Weights of a small mixture-of-experts language model, trained from scratch on English Wikipedia: vocabulary 8192.
Below are experts of layer 2 (counted from 0) of a mixture-of-experts language model. Rows are named router (the router's row for the expert) and show model dimensions 160-319. Each number is 128 + 24 x the weight over its row's rms, rounded and kept within 0 to 255.
Before each expert's rows: "raises" lists some tokens whose logits its average output raises strongly, later layers aside. This comes from a sample of Wikipedia text that the model never trained on.

# expert 9
raises: "t", "n", "ce"
router [144 122 115 135 121  95 142 130 130 134 118 115 109 144 126  94 147 103 133 158 147 122 174 171 115 142  96 153 145 134 153 115 138 118 198 192 101  73 120 120 143 162 150 167 126  77 126 118 125 138 133 120 151 117 138 100 123 145 143 115 142  73 141 124 143  74 140 111 146 105 177 134 121  99 121 140 135  86 101 131 140 135 155 113 145 140 149  81 142 140 138 127 116  79 131 127 163 100 103 121 117 136 177 112 142 133  84  98 115 153 121 130 122 153 112 124 172 149 136  97 135 127 110 149 141 126  84 114 105 159 131 106 143 132 136 131 127  78 113 124 115  98  93 134  88 145 138 133 145 129 123 113 126  95 154 129 117  95  65 111]

# expert 33
raises: ".", " and", ",", " in", " of", " ("
router [ 83 146 116 155  89 133 111 136 108  89  95 139 181 109 135 134 127 144 129  83 126 133 100 129  98  91  98 141 117 119 122 119  74 177 108  79 117 137 116 136 139 147 130 106 158 147 155 161 105 116 124 140 165 104  98 170 165 136 153 127 106 175 125 132 120 105  79 138 100 111 121 117 101 165 112 127 101 124 159 150 166  99 112 114 117  55  94 132 121 127 132 130 135 152 120 130 107 162 133 124 120 159 109 167 164 140 139 158  94 120 134 112 119 134 133 115 134 113 126  76 109 116  94  89 161 149 126 143 103 115 107 154 141 119 108 121 125 138 154 144  92 108 148 116 130 123 110 135 136 129 127 141 118  79  85 148 157 150 162 117]

# expert 38
raises: ",", "s", "-", " and", ".", " |"
router [136 135 131 121 148 147 108  96 106 152  99 129  89 151 111 126 147 113 123 136  88 136 119 133 151 134 135 130 178  86 118 171 190 122 117 187 100 182 130 156 113 132 126 149  98 153 102  91 131 112 131 125 118 100 105 147 102 122 111 107 152 123 132 140 144 133 173 139 104 131 104 123 137 107 139 152  74 126  91  92 136 161 183 112  87 135 108 158 144 134 135 131  94 114 152  91 127 148  79 179 123 128 112 132 115 126 123 134 141 157 112  95 100 144 118 159 100 152 133  95 119 140 111 112 135 136 151 133 153 135 120 120 102 104 127 124  98 133 131 127 134 137 120 105 100 122 132 119 110 124  99 133 167 132 120 117 121 117  91  93]

# expert 28
raises: "The", "=", "In", "|", "After", "At"
router [157 130 137 146 108 146 129 120 121 129 125  73 118 160 111  76 123 143 121 110  70 111 136  84 104 126 142 105 126 107 125 137 122 138 184  89 129 145  95 136 171 135 130 117 116 113 119 154 139  89 116 118 144 165 146 152 119  97 126 143 145 102 141 122 120 191 108 163 166 138 134  90 157 143 141  81 106 126 157 127 144 114 172 144 113 136 124 124 102 136 153 145 110 152 123 135 159 120 130 121 156 132 148 142 122 171 116 105  73 119 119 132 150 115 151 141 147 143 130 139 148 170 156 147 106  77 136 105 126 139 133 143 113 154 167 130 118 109 126 146 148 130 177 130 124 144 137 162 152 104 145 103 127  70 174 123 129 126 130  63]

# expert 37
raises: " the", " a", " an", " its", " their"
router [ 83 120 116 101 190 108 153 118 132 120 105 131 101  87  83 110 117 156 105 149 132 119  97 149 104 136 189 138 122 120 135 121 110 141 106  75 109 125 141 131 117 138 138 162 166 147 147 163 114 102 124 111 119 163  87 112 137 110 104 125 131  98 134 190 194 150 145 124 137 140 155 124 131 108 152  95 167  86 141 102 138 135 131 138 139 117 127  74  68 135 111 166 139 148 154  88 101 120 140 129 142 129 130  77 114 150 102 132 175  96 139 104 158 135  92 145 142 134 143 129 186 124 119 107 120 130 142  83 109 176 132 138 120 162 132 103 100 115 169 136 169 170 140 135 139 175 118 115 124 126 148 112 139 165 125 106 123 116 160 139]

# expert 23
raises: "n", "g", "t", "r", "s", "c"
router [131 109 120  97  86 124 180 118 151 110 134 109 132 127 157 139 142  79 119 147 154 127 186 123 147 177 146  95 101  98 149 149 159 107 140 112 155 107 129 113 145 158 164 104  87  88 149 125 105 136 115 150 143 106 115 118 163 118 152 133  94 143 142 144 129  99 134 131 101 125 101  99 133 160  97 130 134 140  96 102  94 139  84 152  99 131 129 171 124 150 126 101 102 137 149 118 135 164 125 135 173 119 101  83 131  88 144 179 152 155  98 176 117 112 132 145 101 109 157 122 115 143 118 135 122 133 115 140 156 145 111  70 105 108 126 137 128 135 153 152 151 133  98 110 110 158 159 116 129 143 148 128 133 106 130 134 133 114 110 158]

# expert 24
raises: "-", ",", "'", "qu", ".", " and"
router [149 137  98 152 155  92 156 182  87 114 121 147 151  81 131 150 116 143 141 137  90 132 141 124 137 122 124 151 103  60 124 105 142 114 119 140  97 117 106 126  83  84 102 116 155 145  94 123 129 140 120 130 186 146  73 110 137 103 146 172 161 180 110 110 117 129 154 141 146 123 134  99 136 132 140  99 125 157 139 112 118 111 119 147 143 142 180 125 136 127 120 117 139 184 156 155 134 129 147  96 109 104 142 164  76 110 151 121 114  97 126 101 102 134 118  87 106 142 135  92 165 155 119 104 157 125 163 136 158  85 102 152 138 113 150 123 122 168 122 140 173 170 153  92 152  93 107 137 141 138 112 124 115 136 150 122 118 111 118 113]

# expert 5
raises: "\n\n", "\n", " However", " This", " In", " They"
router [148 141 117 123 165 112 114  99 143 154  92 100 149 171 125 105 121 137 132 128 138 112 103  87 135 105 134  74 196 112 168 108  93  95 177 135 121 147  94 153 138 141 168 140 168 132  98 134 131  90 118 115 109 147 116 126 107 144 119 111 137 102 131 107 148  82 114 140 161 113 141 149 140 139 165 112 133 132 153 139 134 109 126 126 140 139 142 112 130 151 139 133 162 136 137 132 103  90 125 126 135 105  75 113 119 130 139 127 154  91 129 130 138 146 102 145 142 166 119 107 118 100 122 133 152 136 101 109  98 140 140 165 118 104 144 123 119 134 148 133 141 149 137 177 133 133  88 114 153 100 144 131  61  94 115 120  77 145 105  99]

# expert 11
raises: ",", " and", "s", " (", ".", " of"
router [118 153 152 105 164 139 163 101  97 113 126 122  93  99  65 168 187 116 152 171 118 130 119 135 110 126 138 138 107 151 116 159 115 130  90 164 149 121 101 138 151 131  97 119 108 112 158 130 163  82 143 129 137 143 133 152 151 160 146 110 119 122  92 115 111 108 128  98 163 103 162 153 106 112  91 133 123 124 113 147 106 147 116 137 152 115 113 162 149 123  84 131 138 133 121 117  96 109 121 157 158 127 144 132 144 169 142 102 114 125 114 179 130 111 131  70  75 162 136 120 160 158 144 140 153 130 157 109 127 123 175 104 129 131 123 149 145 142 102 131 119 149 170 149  99 101  77 107 102 137 140 149 109 133  86 183 151 139 133  94]

# expert 14
raises: " of", ",", " in", ".", " for", " on"
router [104 177  96 124 157 152 139  88 133 143 105 111 110 145 172 140 141 122 180 132 128 132 107 109 143  95 148 109 160 183  82  94 125 140 128 159 169 136 110 127 146 150 136  93 157 119 165 119 111 138 150 139 141  96 108 185 128 139 124 120 113 121 152 110 113 130 136 167 121 186  95 149  86 118 124 149 131 138 144 124 132 119 154 108 136 125 120  90 131 125 125 155 136 121  89 131 124  85 130 110 117 156 130 117 108 154 154 106 143 120 136 131 155 115 160 138 149 150 160 145 147 102 132 110 132 131 177 120 156 101 145 159 119 158 120  99 155 101 131 160 127 122 153 109 164 138 108 123 135 105 122 104 134 123 125 162 154 148  68 122]

# expert 19
raises: "o", "e", "an", "mo", "r", "st"
router [149 120 108 112 120 154 158 110  99 132 114 161 108 117 131 125  84 100  76 148 152 110 154 150 116 124 101  99 139 126 157 128 139 134  89 130 152 133 173 106 138 127  70 107 121 109 117  70 136 139  98 108 102 128 151 151 122 112 117 147 123 128 181 133 126 105 115 137 167 133 126  92 106  91  95 111 104 143 113 121 127  93 101 171 111 164 121 125 134 136 147 108 125 131 143  91 165 162 122 120 136 139  84 109 113 109 104 143 161 110  90 121 129 122 139  72 118 152 129 146  92 143 136 130  93  79 139 131 152 112  92  87 108 126 117 120 120 128 130 143 156 169 119 138 120 116 187 155 169 166 111 124 124 103 143  66 118 107  98 168]

# expert 13
raises: " a", " the", " to", " out", " in", " an"
router [117 150 151 158 165 162 180 119 131 120 113 138 125 124  88 122 153 130 161 143 157 162 158 104 112 135 160  99 165 113  94 142 170 150 161 124  93 137 114 140 151 147 157 154 109 142 121 134 112 127 149 102 142 109  99 152 135 115 104 134 145  85 146 120 139 185 126 159 129 164 125 177 144 101 201 163 132 102 129  98 188 145 139 173 149 112 119 140  63 116 123 152 130 180 139 129 134 126 111 136  91 129 120  84 168 151 147  96 166 144 137 111 159 113 144 112 110 128 150 133 145 130 142 113 127 115 169 126 154 109 135 130  61 134 141 162 109 120 142 121 148 125  65 109 126 138 138 115 120 140 152 121 117 138 163  91 144 153 115  94]

# expert 3
raises: "Pre", "year", "bon"
router [163 131 163 128 125 120 120 161 137 109  99 134 154 173  63 132 125 163 107 122 125 116 108 110 124 138  94 101 112 120 154 160 107 119 154 120 156 150 118 123 134 134 151 123 105 138 103 166 116 150 114 125 120 135 167 136 166 138 147 158 165 120 133 133 110  87 115 134 119 103 151 125 136 145 148 122 115 138 182 113 161 107 157 100 130 102 109 143 154  72 101 164 140 154 136  97 110 137  80 140 152 115 118 111 121 144 139 114 142 134 134 130 151  84 149 150 154  87 100 134 103  99 116 149 160 173 106 124  98  99 113 120 136 113 132 128 172 130 119 117 121 104 131  87  91  98 141 136 129 134 142 131 120 138  80 149 115 141 161 141]

# expert 18
raises: "s", ",", "-", " and", " in", "o"
router [129 106  99 158 122 111 119  89 104 111 150 144 142 144 135 149  96 155 145 145 174 131 119 121 108 122 105 154  98 136 142 140 150  66 116 116 132 118 113 162 107 105 106  94 111 127 110 117 138 156 121 156 135 120 100  97 123 108 136  68 108 150  99 112 147  73  90 155 131 107 126 119 112 138 100 104 163 129 148 115 141  89 117 108 126 144 136 138 108 131 116 122 121 148 102 108  97 114 168 105 150 132  95  97 147 109 127 140 129 161 188 196 145 160 137 146 102 126 112 148 113 118 129 156 124 128 143 145 124 147 139 112 150 159 154  97 152 150 120 118 138 146 168 159 145 127 115  90  91 127 124 111 121  86 162 137 126  88 123 149]

# expert 39
raises: "ing", "er", "ed", "ers", "o", "a"
router [103 151  94 117 145  87 120 153 138 147  82  89 107 115 111 172 155 161 110 105 153 109  93  89 198  85 112 121 138 138 123 100 133 130 182 156 113 104  77 165 113 156 161 140 126 150 137 136 115 130 142 115 137 106 153 120 148 139 120 117 122 117 105 120 100 113  86 114 151 145 113 113  91 119 104 145 126 147 143 113 142 129 108 120 100 127  80 163 115 161 153  91 161 103 122 135  86 155 124 133 138 122  82 102 186 147 144  96 133 156 131 171 153 110 119 140 100 149 119 136 182 138 165 101 106 150 167 126 116 136 118 129 109 108 145 109 121 146  89 128  81 144 159 114 132 136  81 117 147 140 133 161 144 150 168 138 150  80 130  89]

# expert 29
raises: "J", "ex", "M", "c", "C", "19"
router [130 154 109 105 144 117 123 171 115 120 123 100 133 135  97 142 136 117  99 155 105 105 122 112 127 122 109 111 207 123 139  92 156 178 115 113  87  91  93  94 105  91 127 157 101  87  78 124 150 147  97 152 144 156 129 117 144  99 130 124 128 142 103 113 116 120 141  89 134 115 108 124 129 149 121 173 125  71 112 152 100 139 122 126 151 157 118 118 163 122 117 124 132 127 157 113 156 143 106  90 145  86 144 126 146 130 135 152 157  60 122 115 120 150  94 147 153 110 116 135 100  92 107 158  95 119 100 173 114 144 167 112 175  77 179 103 145 115  96 164 159 133 102  88 144 117 140 143 136 153 101 123 128 104 121 137 107  92 165 124]

# expert 2
raises: ",", ".", "\n", " and", "\n\n", " |"
router [122 155 101 165 104 128 135 157 133 140 183 136 122 109  91 109  81 137 122 110 119 101 157 117 144 139 137 176 137 123 125 129  57 134 129  98 126  88 145 148 130 113 127  84 173 134 135 160 111 125 114 115 123 117 102 114 135  68 157 118 129 161 115  98 179  79 106 152 129 127 138 161 170 136  96 118 134  72 156 126 106 131 128 112 124 138 110 121 156 157  96 139 135 123 100 122  99 116 115 135 115 128 146 153 100 120 107 127 138  90 139 102 176 118  88 121 129 179 123 127 136 105 159 118  99 176 140 131  91 135 121 114 184 129 146 126  90 147 122 115 107 140 143 123 114 116  95 161 135 172 116 110 135 120 132 148 133 109 132 122]

# expert 46
raises: "|", "-", "In", "S", "Se", "Ju"
router [ 89  90 143 167  86  88 110 121 118 134 132 101 171 129 114 142 124 110 152  84 104 117 104 154 108 141 162 118  80 110 155 131 109 115 112  58 131 134 120 113  93 114 120 127 146 160 103 153 142 177 129 119 170 137 145 138 131 143 104 139 155 105 147  60  98 125 124 117 113 102 111 140  98 133 148  99 143 144 139 130  86 109 141 136 120  94  97 125 121  99 158 144  97 161 145 108 150 125  81 129 141 135 155 115  91 102  93 134 110 147 127 154 161 138 148  87 115  86 111 137  73 150 144  80 128 181 122 157 161 149 119 166  96  89 142 107 158  97  82 128 113 153 131 107 111 141 135 140 174 127 139 134 181 122 129 144 141 104 140 148]

# expert 6
raises: ",", " of", ".", "'", " on", " ("
router [129 161 100 116 127 144 129 113 120 113 128 151 114 130 147 124  86 165 140 126 135 119  92 150 123 137 119 141 106 121 136 110 106 123 108 111 109 125 134  85 118 110 138 118 114 187 122 143 135 130 125 139 144 110  94  94 155 120 119 108 174 135 140  94 151 103 139 119  88 165  91  93 119 146 153  77 125 103 149 119 166 108 125 117 115 127 165 118 133 104 156 107 183 118  92 139 155 152 128 125 114 150 126 148 166 145 159 122 124  80 167 102 125 133 102  97 128 116 116 110 142 138 134 123 129 144 112 119  84  91 127 152 123 112  87 119 152 148 153 126 155 145 104 120 124  96  96 110 130 123 150  95 108 139 118 151  96 133 120 108]